python train.py --hidden_size=96 --moe_layers=[0, 1, 2, 3, 4, 5, 6, 7, 8, 9, 10, 11, 12, 13, 14] --routed_scale=2.83 --balance_bias=false --beta2=0.99 --train_tokens=309300000 --dataset="wikipedia_en"
Below are experts of layer 11 (counted from 0) of a mixture-of-experts language model. Rows are named router (the router's row for the expert) and show model dimensions 0-95. Each number is 128 + 32 x the weight over its row's rms, rounded and kept within 0 to 255.
After each expert's rows: "gets" lists some tokens that make up at least twice as much of what it gets as of all text; "mostly gets" lists some tokens that are sent to it at least half of the time. This comes from a sample of Wikipedia text that the model never trained on. Tokens count by the router's weight.

# expert 181
router [166 126 176  97 159  89 104  87 110 111 177 155  98  99 126 149 149 134 135 138 107  98 112  79 108 135 130 131 173 124 187  82 112 150 120 131  80 178 159 156 105 107  93 124 155  81 167 128 118 134  61  76 139 158 113 105 179 120 134 160 150 128  88  97 107  76 140 135 131 151 132  78 149  83 152 131 100 174 186  79  79 101  92 161 127 101 101  96  80 165  96  85 184  65 113 141]
gets: ".", "\n\n", ").", "s.", "\".", "es."
mostly gets: "es.", "ers.", "ing.", "ation.", "ed.", "ies."

# expert 235
router [129 104 183 131 103  82 109 104  97 127 159 147 135 166  65 184 129 144 131 120 156  74  82 188 150 134 153  82 166 108 120 167 198 151 136 106 117 148 144 172 115 138  65 129 140 134 117 153  94  88 180 150 134  89 167 109  77 160 107 109 137 148 175 129  91  96 194 105 180  86 127 154  85  68 104 114 122 147 113 135 143  89 146  83  89 114 176 102  80 173 134 130 140 143 113 150]
gets: " B", " | B", ", B", " V", " Z", " S"
mostly gets: " in B", " of B", " | B", ": B", ", B", " and B"

# expert 8
router [133 108  88 179 147  98 120 129 160 160 104 152  85 150 169  29 108 123 105 147 143  76  97  90 149  74 107 159 157 159 126 147  86 112 162 137 104  69 100 119  90 140 111 138 195 104 125 171 124 137 183 147  92 127 144  81 106 157  73 133 121 172 131 147  53 130 135 170 149 134  89 166 103 125 180 141 123 194 109 157 110 169  94 150 140 112 179 114 134 152 138 117  84 157 130 136]
gets: " was", " is", " were", " had", " are", " has"
mostly gets: " were", " has", " have", " had", " to be", " was"

# expert 62
router [136 145  93 166 103 167 115 190 168 174 128 173 122 167 131  96 149 120 127  98 128 185 193 156  76 144 200 184 102  79 108 164  96  93 136 161 122  84  99 101  94 133 103 102 156  85 146 154  95 161 143  98 152  83 156 152  91 162  80 138 153  72 136 147 131 148 143 157 165 136 134 120  97 156 114 125 126 140 107 139  75  91 102 146 119  92 137 103  74 135 109  80  82 196 119 128]
gets: " He", ", he", " he", " and", " has", " She"
mostly gets: " He also", ", he", ", where he", " that he", " he had", " He was"

# expert 30
router [110 130 100 124 196 132 186 125 153 156 118  59 145 128  86 143 138  72 161  99  72 101 158 101 138 158 136 127 146 125 107 169  95 162  81 164 142 133 144 104  93 105 128  97  67 105 111 147 192 125 166  94 134 109 134 151 130 159  89 152  86 151 112 183 126  83 100  88 115 138 140 113 136  94 158 108 163  69 121 177  97 118 104 163 136 180 176  92  59 121 179 129 114 187 103 136]
gets: " r", " n", "r", " h", "p", "l"
mostly gets: " r", " n", " cr", " thr", " fr", " pers"

# expert 68
router [160 125 156 156 105  80 148 106 125 139  85 139  95  68  90  52 165 180 156 137 156 129 113 117 138  70 178 204 127 189 148 184 129 102  94 135 115 106 196 188 113 104 112 129 189 129 151 169 113 121 160 105  81  71  99 115 134 117 113  96 121 130 161 143 144 155 145 143 111 164  74 114 144 160  94 159 103 146  93 143  85 139 109 165 121 133 145 175 120 124  70  93 131 119 113 156]
gets: " as", " by", " with", " that", " after", " for"
mostly gets: " when", ", as", " where", ", where", " because", ", with"

# expert 197
router [145 193 175  93 185 118 115  98 135 166  45 132 148 112 140 160  58 188 173 133 102  99  74 122 133 133 174 106 142 110 126 148 125 147 169 179 160 130 102 154 126  93 121 103  87 193 181 170 149  93 149 113 139  90 146 150 171 158 109  75 135 154 157 131  85 146 120 136 155 147 150 108  85 144 124  98  96 127 145  77  87 119 142  66 111 163 123 123 106 139 138 168  79  87 139 105]
gets: "2", "1", ", ", "–", "| ", " in "
mostly gets: "In ", " In ", " in March ", " in September ", " in April ", " in May "

# expert 133
router [141  96 123 179 135 113  94 144 111 178 137 168 105 125 168 120 138  87  63 166 117  62 108 132 135  73 107  89 113 157 129 157  73 138 163 156  88 107  75 119 109 134 139 124 184  96 108 187  98  95  84  95 149 146 183 120 108 170  66 117 158 151 159 168  80 126 119 164 165 145  93 170 106 154 139 149 135 165 107 122 124  96  98 155 196  97 168 131 152 156 111  91  73 148 120 161]
gets: " was", " is", " were", " are", " to be", " has"
mostly gets: " were", " was", " to be", " is", " are", " It was"

# expert 151
router [113 110 136 107 140 156  97 150 107 154 172 139 155 149 105 188 130 197 113 124  82 132 185 174 151 113  71  83 114 158 168 178 171 145  66 167 130 118 186  89  85 194 163 122 148 107 142 183 132 137 111 163 139 124 137 160 112 109  99 133  77 122  62 183 139 164 118 117 164  88 139 113 181 144 139 150 132 165 163 121 150 196  85  89 145 150 145 133 122 103  90 151 108 132 116 141]
gets: " K", " H", " T", " Ch", " Y", " M"
mostly gets: "ō", "i K", " Y", " K", "a K", " Kh"

# expert 243
router [151  75 208 137 112 158 147  97 151  94 127 161 114  99 129 149 164 188 154 161 145 168 184 138 102 206 162 181 141 140 107  99 117 137  97 149 114 128 167 113 133 162 156 108 149  89 102 161  97 120 135 102 151 113  88 154 122 166 155 122 127 105 115  84  99 164 136 118  87 170 136 149 174 112 141 103 196 107 143 105  82 136  93 148 173  83  49 169 140 139 174  77  98 150  98 119]
gets: "\n\n", " John", ".", " William", " James", " J."
mostly gets: " William", " Robert", " James", " Richard", " David", " E."

# expert 89
router [135  98 115  83 172 151 105 113  85 138  71  77 172 114 174 144 173 114 158 138 147 153 109  99  92 146 104  90  77 112 164  66 130 132 108 151 105  66 122 123 168 110  99 137 160 171  40 124 105 105 124 130 139 138 157 150 115  80  78 134  87 150  93 144 162  98 166 174 115 140 149 108  64  88 133  87 125 105 105 139  99 119 174 147 175 154 152  72 180 151 136 143 106  77 146 105]
gets: " | ", "0", ".", "–", "; ", "′"
mostly gets: "′", " | −", " | +", " (aged ", " | .", "°"

# expert 167
router [126 101 200 115  90 121 101 153  93 133 168 169 109 119 114 199  59 169 154 151 127 147 130 180 131 152 164  72 113 117 143 171 155 165  70 110 113 169 193 110 159 163  85 124 159 118  92 158 130 129 160 144 158 135 102 110 137 123  94  89 146  98 155 145  90 147  93 103 178 103 119 111 157 125  99 171 160 113 120 140 146 156 167 171  73  91 139 148 118  69 128  95 147 209 132 116]
gets: " K", " F", " C", " S", " M", " W"
mostly gets: ", K", " | K", ", F", "| K", ", M", ", G"

# expert 74
router [178 144 151 102 166 172 105 122 122 143 162 178  99 118 192 147 170 118 145 123 132  88 136 118 125 117 136 178 167 111 155  73 121 145 146  66  69 106 123 119  72 103 144 113 155 127 152 165 122 120  62  91 150 177 167 136 159 188 159 101 161  98 154  95 107  91 131 144 141 166 132  81 163  76 155 151 112 113 178  94  68 102  86 166  98 113 138 118  75 133 121  96 164  81  94 147]
gets: ".", ").", "s.", "\".", "es.", "a."
mostly gets: ").", "es.", "\".", "s.", "ation.", "ed."

# expert 246
router [165 152 192 158 114 129 129 175 124 182 147 148 159 140 101 153  74 158 192  96 155 118 131  63 132 102 104 137 143 136 126 128  84 173 106 125  86 137 180 112 164 114 101 198  69  83 187  81 148 129 105  89 167 143 142 135 121  94 124  56 180 130 141 142 132 136 123 133 108 101  94 100 134 155 101 161 117 146  87 118 135 138 102  97 128 212 105  90 156 177 119  80 159 138 137 146]
gets: " (", " \"", " '", "\" (", "(", " | \""
mostly gets: " \"", "a (", "\" (", "s (", " [", " | \""

# expert 126
router [166 104 175 178  72 143 145 171 124 197 133  94 143 126  89 160 105 126 154 113 177  91 143 144 141 157 149  94 165 146 110 164 117 153 102 150 107 159 153 170 163 131  95 166 101  51 121  60  94  83 105 115 172 108 101 108 185  85 172  98 148 104 131 151 114 150 141 148 147  95 120 100 159 163  84 115 120 102  51 127 101 142 128 130 130 175 132  91 117 151 195  92 114 166 160 134]
gets: "\n\n", " (", " \"", "S", " '", " (S"
mostly gets: " \"", " | \"", "- \"", ", \"", " [", " \"S"

# expert 5
router [113  74  83 155 118 165 104 148  60 122 158  99 146 112 151 175 119  94 143  92  85  73 114 142  80 108  89 125 110 131 208 170 105 104 204 106  97 177 107 121 135  92 141 164 169 157 140 175 159  97 133 101 104 128 106 119 100 155 142 114 125 161 145 149 150  85 132 107 131 104 113 102 134 168 137 108 117 172 160 109  96 189 144 127  84 128  72 154  71 135 153 105 204 100  90 146]
gets: " |", " |  |", ") |", ";", " |  |  |", "a |"
mostly gets: " | Notes |", " round)", "; |", " |  |  |  |", "|---|---|---|", " | Nominated |"

# expert 48
router [184 132  90 147 144 167 123  76 128 151 116  74  86 100 199 154 109  59 131 102 105  80 130 114 121 127 106 110 171 154 144 139 112  96  87 154 128 171 138 113 166 154 140 133 120 128 142 149 129 189 119  80 129 137 158 134  81 139 199  93 110 161 186 109 134 153  76 139 148 151 100 166 133 135 124 134  89 165 100  77 166  86 152 155 132 150  64 145  65 172 154  93 123  70 145 157]
gets: " |", "|", "-", "\n", ",", ":"
mostly gets: "|", "| Team", "| Pos | Team", "| Rank", "| Year |", "| No."

# expert 163
router [152  88 118  77 122 152  77 114  78 117 127 173  86 190 131 122 128 155 157  82 156 113 190  64 142 153  65 145 175  86 127 167  78 157 141 171 110  98  85 136 192 108 118 137  80  92 118 156 158 113 130 141 146 140 137 177 113 124 107  92 164 131  73 142 137 106 132 130  54 112  95 185 182 147 140  72 128 121 134 123 122 122 140 119  75 155 162 137 120 164 145  94 171 125 110 158]
gets: ")", "\"", "a", "i", ") |", "'"
mostly gets: "\",", "ensis", "\")", "–present)", ")\"", "°W"

# expert 210
router [166 202 179  79 198 151  94 166 136 133  60 155 127  93 116 155 102 103 110  86  77 128  73  95 139  94 164 132 107 111 176  66  97 150 132 139 120 180 142 154 153 160 121  68  96  73 134 148 116 111 111 115 149 118 143 134 102 138 127 138  98 154 146 121 192 135 152 171 154 146  80 117 101 134 156  90 116 121 133  94 213 111 143 180 128 149  86  90 132 164 147 132 110 102 107 116]
gets: "| ", ".", " | ", " ", "- ", "\n"
mostly gets: "| ", "et ", " District ", "- Time zone: UTC+", "eek ", "- Children: "

# expert 137
router [159  83 124  69  80 112  92 113 126 142  66 181 139  86  85  79 185 112 130 164  66 102  84 158 126 105 121 177 125 105 116 154 109 171  88 114 102 140 187 145  98  56 127 125 172 114  79 157  84 122 134 134 119 145 165 175 145 150 139 144  85 165 157 131 197 134 195 130 125 126 114 119 123 116  87  98 133 150 143 172 112 169 128 179 118 135 162 155 160 148 146 129 122 100 177 151]
gets: "ed", " of", "ing", " with", " that", " for"
mostly gets: " kill", " due to", " killed", " died", " suffered", " arrested"

# expert 26
router [ 96  94 190 127 103 148 158 235 117 136 181 126  90  97  81 181 154 136 123 110  90 149 100  76 110 166 164  86 140 165 134 165 128 152  88  77 122 150 110 187 164 135 157 148 186 111 119 166 167 129 146 149 134  90  96 125 115 178  58  94 107 152 129 142 110 146 136 105 147 132 123 138 144 101  90 172 161 110 120 127 111 146 149 173  68 115 151 152 130 134 111  86 121 189 103 157]
gets: " T", " D", " F", " | T", " R", " | D"
mostly gets: " | T", " | D", " Ell", ", F", ", D", ", R"

# expert 219
router [174 124 183  99 152 148 113 100 120 161 127 144 102 147 176 139 194  98 151  93 115  76 162 132 112 100 133 149 139 157 161  90 101 134 150 127  85 109 156 141  77 141 146 151 174  98 144 117 168  93  72  57 159 168 139  68 181 121 139 127 151 120 141  92  91 109 151 148 143 158 106  71 176  71 137 153 117 120 170 104  74 125  82 148 115 116 134 100  67 140 128  75 182  93  88 138]
gets: ".", "\n\n", "s.", ").", "\".", "es."
mostly gets: "es.", "ation.", "ing.", "ia.", "ers.", "er."

# expert 150
router [120 144  72  99 134 119 133 196 147 153 178  79 157 162 113 152 117 132 136 105 124  95 106 130  97 119 123  81  94 142 119  85 111 159 124 121  97  93 173 166 146 146 118 108 112 141 201 141 157 145 177 143 153 188 175 134 133 173 145 159 121 184 132 142 118 121 183  84 151 132  84 184 165 168 142 163  80 115  93 123 161 109 135 157  93  75  81  48  67 166 140 132 155 112 111 139]
gets: " L", " V", " l", " v", " | L", "L"
mostly gets: " l", ", l", " var", " dev", " dem", " mod"

# expert 207
router [135 151 145 113  86 135 115 117  67 164 133 161  83 106 164 100 190 184 173 150 122 157 150 135 154 149 183 146 138  88 114 141 177 163  97 117 125 167  98  84 132 178 104 116 138 168 100 155 168  92 127 131 107  85 146 152 101  74 169  88  79 162 161 139  88 140  99 100 142  92 138 128  74 155 174 174 156  87 191 167 165 100 160 144 126 104  86 169 127 166 116 142 166 129 165 154]
gets: " in the", " at the", " of the", " the", " to the", " on the"
mostly gets: " at the", " At the", " near the", " In the", ", The", " during the"

# expert 187
router [134 137 101 104 166 117 133 163 117 142 159 129 153 133 144 159 178  97 184 114  96 123 109 148 157 175 157  72 128  77 129 119 104 168  91 192  77 165 182  98 125 151  94 103 132 187 125 180 145 145 178 154 128  88 160 157  95 181 116 105  87 153 135 169  96  81 129  88 121 119  94 150  90 121 127 166 106 127  92 146 140 112 146 165 173  80  90 171  96 168 177 102 162 179  89 134]
gets: " R", " r", " L", " l", " N", " W"
mostly gets: " r", " sw", " fl", " a b", " the b", ", b"

# expert 33
router [140 130 167  97 155 118 119  87 157 136 100  95 127  78 157 125  57 198 151 115 134  97 160  86  99 110 153 101 128 119 130 162 141 163 153 165 200 131  59 146 134 132  88 129 101 180 187 165 178 100 169 150 114 146 135 165 203 148 135  90 121 159 170 115  86  84 123 168 152 164 158 137 118 137 127 106 125 132 164  67  93 108 132  51 125 151 156 101 141 108 133 147  98  99 161 119]
gets: "2", "1", ", ", "–", "019", "016"
mostly gets: "2", "011", "1", "997", "006", "981"

# expert 121
router [114  93  92 142 145 159 148 182 134 172 133 174 183 151 131  93 119 150 133 130 127  78 169 150 100 130 164 196  87 159 197 196 107  81  93 153 126 125 165 113 130 177 136 107 176 188 121 135 132  98 159 120  92 135 135  73 107 128  94 151 129 181 171  69  86 143  84 138  93 166 110 146  82 130 114 137  73 185 104 145 104 141  87 131 145 111 141  99 142  95 148 105  88 103 121 158]
gets: " to", " would", " can", " for", "ing to", "ed to"
mostly gets: " would", " could", " can be", " would be", " without", " used to"

# expert 232
router [162 131 157  85  91 146  94 161 155  97 168 132 101 140 126 176 105 186 148 138 143 147 108 124  90 174  79  84 107  75 208 129 165 110 171  96  88 160 120  99 172 169 121  99  82 100  97 101 123 139 206 181 101 132 143  77 119 164 120 114 126 113 144 162 151 112 124 172 112 124 138 120  83 113 158 132  83 140 174 111 110 142 156 112 129 172 124 158 198 162 168 132 176  93 153 154]
gets: "F", "T", "O", "I", "A", "S"
mostly gets: "OR", "OL", "FC", "US", "SA", "ER"

# expert 66
router [184 133 100  92 121 197 146 115 154 128 134 107 180 160 161 164 173 157 156 174 102 143 131 179 153 112 117 131 167 145  88 183  76 135 144 155 143 153 113 128 208  99 107  96 111 107  37 167 172 148  85 140 142  64 127 151 130 186 129 144 155 187 142 123 131 133 132 132 138 157 155 122  93 134 134 132 149  96 125  97 122  82  85 190 138 186 160 141 135 178 113 144 120 140 144 161]
gets: "s", "es", "ed", "ing", "ers", "er"
mostly gets: "s", "anks", " Yank", " | — |", "ville,", "% |"

# expert 186
router [115 136 111 101 150 112  88 154 103 168 161 167 155 115  86 172 117 179 154  67 106 123 117 175 167 133  75  58 142 124 154 158 165 194  86 145 116 156 131 105  96 178 150 152 138 129 173 172 104 131 156 147 109  99 182  86 102 151 126 115  93 153 147 205 105 117  89  64 186  99 150 151 168 146 154 122  90 132 133 115 161 151  75 146  90 163 154 118 134  75 152 112 103 144 114 136]
gets: " H", " J", " | H", " S", " Y", "- H"
mostly gets: " H", " | J", " | H", ", H", " J", " of H"

# expert 19
router [178  79  77  89 145 152 125  65 172 141 109 125 164  66 155 134 102 112 101 109 110 119 187 122 125 166 177  69  95 128 127  72 169 110 147  95 139 121  91 170 153 130 131 117  98 135 165 107 157 120 131 125  75 154 142 140 209 122 135 164 111 176  98 144 117 110 150 208 109  97 106 112 134 169 143  95 113 181 172 149 170 139 163 161 172 100 181  92 117 134  87 137 100 135 144 131]
gets: "3", "5", "4", "2", "6", ","
mostly gets: "300", "130", "120", "155", "400", "600"

# expert 91
router [131 129 127  83 135 152 136 144  45 150 126 170  93  68 115  61 157 135 124 156 141 123 112 173 166  99 107 137  84 113 156 117 141 106 103 129 110 177  77  99  82 169 134 175 106 124  85 134 177  85 100 101  67  93 135 167  90  96 130  86 137 134 133 116 140 115 101  76 104 139 117 128  78 170 114 165 109 114 197 180  97  99 174 129 110 118  86 157 139 175 176 122 165 143 173 150]
gets: " the", " The", " of the", ", the", " in the", "The"
mostly gets: " that the", " for the", " with the", "ed the", "The", " to the"

# expert 169
router [167 106 174 154 213 110 110  86 155 159 143 102 107 101 166 148 112 100 166 153  82 105 101 130 149 128 117 187 168 122 146 174  96  83 148 158  97 131 146 149 174 128 105 152 179 129 176 122 181 175 152 137 146  98 108 193 124 156  97 117 142 128 159 161 134 152 110 143 157  90  75 102 108 123 131  74  79 195 115 154 140 106 123 183 113 165 100 111 118  78 121 113 170  89 174 163]
gets: ":", ";", "-", "|", ",", " and"
mostly gets: " such as", " include", ", including", " including", ", such as", " includes"

# expert 240
router [ 99  83 164 131  84 154  97  99 108 103 160 158 111 162  64 186 107  99 137 120 166 105 115 169  91 168 116  94 150 151  99 170 134 141  92 137 160 115 179 158  94 142 145 131 172  93 172 151  90 131 191  78 137 191 109 118  74 135 132 139 148  95 126  77  91 112 144 130 182  98 151 122 105  56 138 166 185 116  88 134  54 112 143 118  90 123 147 115  87 145 133 172 120 148 103 129]
gets: " P", " G", " L", " K", " F", " B"
mostly gets: " Sz", "a G", " Gi", " Fab", " Nicol", " Sch"

# expert 192
router [159  88  84 141 169  71 149 132  78 155 171 114 143 110  82 168 141 105 173  94  82  92 156 126  79 117 194  94 104 143 105 156 143 188  73 148  97 124 147  82 161 165  63 155  65 116 128 132  88 151 165 172 113 125 143 168 111 191 109  91 109 104 138 127  90 154 163 115 121 137 129 166 145 125 108 166 100  86  91 142 124 123 115 165 131 135 120  89  73 141 152 131 167 180 120 157]
gets: " N", " R", " L", " | N", " D", " n"
mostly gets: ", N", " of N", ": N", ", R", " of L", " of R"

# expert 148
router [179 113 115 192 127 155 112 101 128 142 101 147 149 105 191 156 125 125 140 147  99  65 165 161 147 113 174  95 132 130 116 172 165  58 145 117  97 150 113 110 146 111 128 145 144 155 111 161 102 129 148 138 107 107 169 139  94  93 112  72 189 162 199 161 105 119  92  99 160 139 127  72  95 159 120 140  69 162 170  93 112 118 142 112 101 131 131  85 104  65 111 135 198  54 123 154]
gets: " |", ":", " of", ",", "|", "-"
mostly gets: "- Country:", " University of", " at the University of", " School of", " Minister of", "- Order:"

# expert 112
router [152  93 131 106 116 124 117 184  66 124  99 123 104  69  74   0 109 125 126 109 148  95  77 130 119 108 107 137  93 130 171  93 145 120  97 133 109 136 111 108 133 156 172 185 115 123 162 153 167 120 101 115  60 106 170 127 101 120 134 127 110 121 120 119 141  77 128  80 113 112 164 137 123 130 130 154 149 162 101 133 172 151 174 112 155  89  69 155 144 155 107 143 128  72 196 169]
gets: " the", " The", " of the", ", the", " a", " This"
mostly gets: " that the", " these", " These", " every", " The first", " This"

# expert 223
router [138  79 155 173 143 177 198 118 135  97 136  77 143 199  99 165 139  93 131 114 158 111 143 114 172 104 135 101 159 129 102 111 167 152 145 143 194  97 134 158 128 101 162 122 120  67 128 138 129 121 179 116 178 112 140 167 132 144 134 155 126 185 170 101  94  81 155  81 103 145 122 136 145 118 172 146 131  83 122 153 121  81 109 151 197 155 155 113  77 179 134 166  97 175  66 162]
gets: "r", "l", "it", "b", "d", "ag"
mostly gets: "r", "è", "ó", "l", "isl", "ér"

# expert 1
router [142  88  87 140 136 169 166 155 109 147 114 160  62  82 177 158  97 119 138  90  94 127 134 135 174  81 161 155 113 139 108 139 163 118  85  56 160 163 150 100 123 138 126 153 122  87 138 154 138  98  93 127  85 118 105 186 142  72 170  91 120 157 154 136  71 134  74 105  89 133 111 110 126 148 146 139 113 134 189 121 177  84 150 151  94 117  92 170 100 142 184 105 178  99 199 149]
gets: " The", "|", "-", "\n", "The", " |"
mostly gets: "- The", " \"The", ": The", ", The", " of The", "| The"

# expert 125
router [130  71 152  92 145 180 145 142 104 185 163 144 104  81 148 137 141  82 114 156 135 102 189 100 105 121 151  85  88  90 108  61 158  81 178 135 100 164 114  88 107 162 123 143 101 150 144 161 129 133 113 142  91  70 103 124 104 128 105  82 160 141 108 120 121  93  99 176 125 114 129 115  91 166 133 111  87 186 208 171 151  89 150  87 161 107  90 124 162 169 123 121 171 182 116 160]
gets: "th", "st", " National", "nd", " of the", "rd"
mostly gets: " Royal", " National", " Infantry", " Deputy", " First", " Battalion"

# expert 208
router [166  95 107 146 162 167 161 113 128 142  68 131 184 104 126  42 166 131 115 141  98 180 127 124 138  90 109 155 112 110 123 175 114  56  99 181 119 158 163 146 171 104  75 160 177 128 117 120 120 134 152 173  94 179 112 143 138 157 114 135 106 124 193 119  82 167 175 111 116 145 142 144 156 146 143 195  87 151  85 140 111 147 166 172  92 135  65 125 129 119  74  98 142 110 153 154]
gets: " for", " on", " of", " with", " and", " to"
mostly gets: "ing for", "s for", " used in", " using", "s on", "ed for"

# expert 176
router [158  61 112 142 126 151 136 136 150 154 123  86 121  84 169 153  89 181 159 103 128  89  76  69  94 139 105 105 129 108 179 123 153 137  92 109  88 160 138 141 184 156  83 122 151 155 155 130 115 151 177 103 157 121 166 165 104 148 182 114  79 157 125 144 191  77 156 179 180 153 140  99  84 132 182 127 145 104 145  82 131 120 123 109  89 135 175 131 188 166  85 162 116  85 140 106]
gets: "–", " | ", "0", "1", ".", "; "
mostly gets: " ft ", " ISBN ", " / (", "oss | ", "HL | ", "^{("

# expert 214
router [120 101 141 121 133 167 105 184 109 173 163 178  92 147 140 156 154 144 145  77 149 146 153 120 144 141 171 118 114  95 136 137  77 177 163 112 102 165  84  50 189 100 129 154 139 118 143 125 156  91 156  94 186 103 155 176  94 137 143  83 200  55 134 157 141  67 127 158 140 142  66 118 145 168 112 120 127 104 101 128  89 107 129  94 127 192 131 119 107 179 138  99 143 145  89 140]
gets: " (", ")", "\"", " |  |", ").", ") |"
mostly gets: "andidate | Votes |", ") (", "- Born:", "- Died:", " (c", "Personal details"

# expert 117
router [112  73 113 100 156 121  99 114 166 159  53 107  91  99 122 152 100 145 136  90 142 105 135  98 112 172 207 111 171 155 124 159 142 167 160 158  96 148 109 174  86  98 130 105  70 130 195 130 113  96 138  75 148  75 134 151 143 161 160 118 169 149 160  78  93  87 151 159 147  83  84 129 133 109 139  85 145  99 125  90  92 189 116  96 152  95 164  65 150 128 131 158  91 144 113 121]
gets: "1", "2", ", ", " in ", "7", "–"
mostly gets: " built in ", " died in ", " founded in ", "1", " (died ", " published in "

# expert 96
router [154 118 103 105 136 192  90 120  76 100 165  96  62 193  85 147 137 140  81 191  96 164 194  98 104  84 120 147 144 114  92 101 145 107 160 116 234 115  94 129 145 121 121 126 164 120 111  85 136 136 107 178 108 130 143 152 115  89 135 186 139 146  72 146 136 111 156 124  84 128  84 130 130  93 171  79 130  89 138 151 120 106 100  89 120 163 140 124 147 133 127 134 150 110 187 163]
gets: "a", "i", "o", "an", "in", "en"
mostly gets: "ika", "ova", "chi", "pur", "iya", " Singh"

# expert 28
router [ 95  55 110  81  99  45 144 127 111 166  80 186  83  84 135  88 138 107 153  79 120 121  92 153 131 129 135 121 102 140 164 160 110 173  53 124 102 152 110 183 123 114  95 133  82  82 172 151 133  94 141 104 134 162 142 118 127 108 105 140 100  93  76 121 126 103 149 137 122  91 121 110 102 184 126 140  70 159 117 122 100 182 126 131 108  76 136 165 139 175 122 144 110 115 199 171]
gets: " a", ", a", " an", " in a", " one", " A"
mostly gets: ", a", "ing a", " to a", " with a", " on a", " of a"

# expert 78
router [143 144 135 167 134  84  72 136 102 141  97 168 136 108 163 114  81  83 125 147 111 124 126 169  89 137  88 121 150 109 176 152 108 122 170 138 191 120  84 122 185 152 133 105 142 111 123  62  93  78 119 152 162 150 187 141 109 125 146  93  90 116 142 152 127 122 168 179  61  81  89 106 159 140  85 116 107 165 151 136 110 125 111 161 124 104 175 136 108 155 187  86 197  84 101  67]
gets: "\n", ")", "\n\n", " |", " |  |", "==="
mostly gets: "|---|---|---|---|", "|---|---|---|", "|---|---|---|---|---|---|", "|---|---|---|---|---|", "Scientific classification", "- Kingdom: Animalia"

# expert 172
router [162 138 134 121  97 148 138 120  91 153 150 103 114 140 110 185 161 166 165 171 104 122 133 150 108 159 166  85 126  76 150 153 175 182  73 150  77 212 158 173 206 154  92 101  76 141 101 101 171 108 103 132 167 114 152  87 165 116 166 120 151  86 147 147 104 153  93 174 104 123 147 104 172 124 139 161 144 127  95  92  96 129 123 158 131 151  74 143 135 167 137 174 154 179 123 168]
gets: " T", "/", "T", "N", " N", "–"
mostly gets: "Th", "&", " Mc", "/S", " of T", "–S"

# expert 145
router [170  96  98 135 142 119 124  99  99  84 137 159  64  98 112  78 142 110  78 155 184 108 130 148 142  98 146 150 138 141 107 122 192 119 114  84 117 165  82 116  78 177 130 171  99  94 160  92  95 124  82 104 132  62 162 102  92  77 165 120 169 157 182 168  96 142 111  82 112 118 121 139 164 146 124 133 147  94 205 153 115  91 131  94  94  75 113 109 133 154 180 134 118 146 169 164]
gets: " of the", " the", " in the", " The", ", the", "The"
mostly gets: " Spanish", " German", " traditional", " British", " French", " Russian"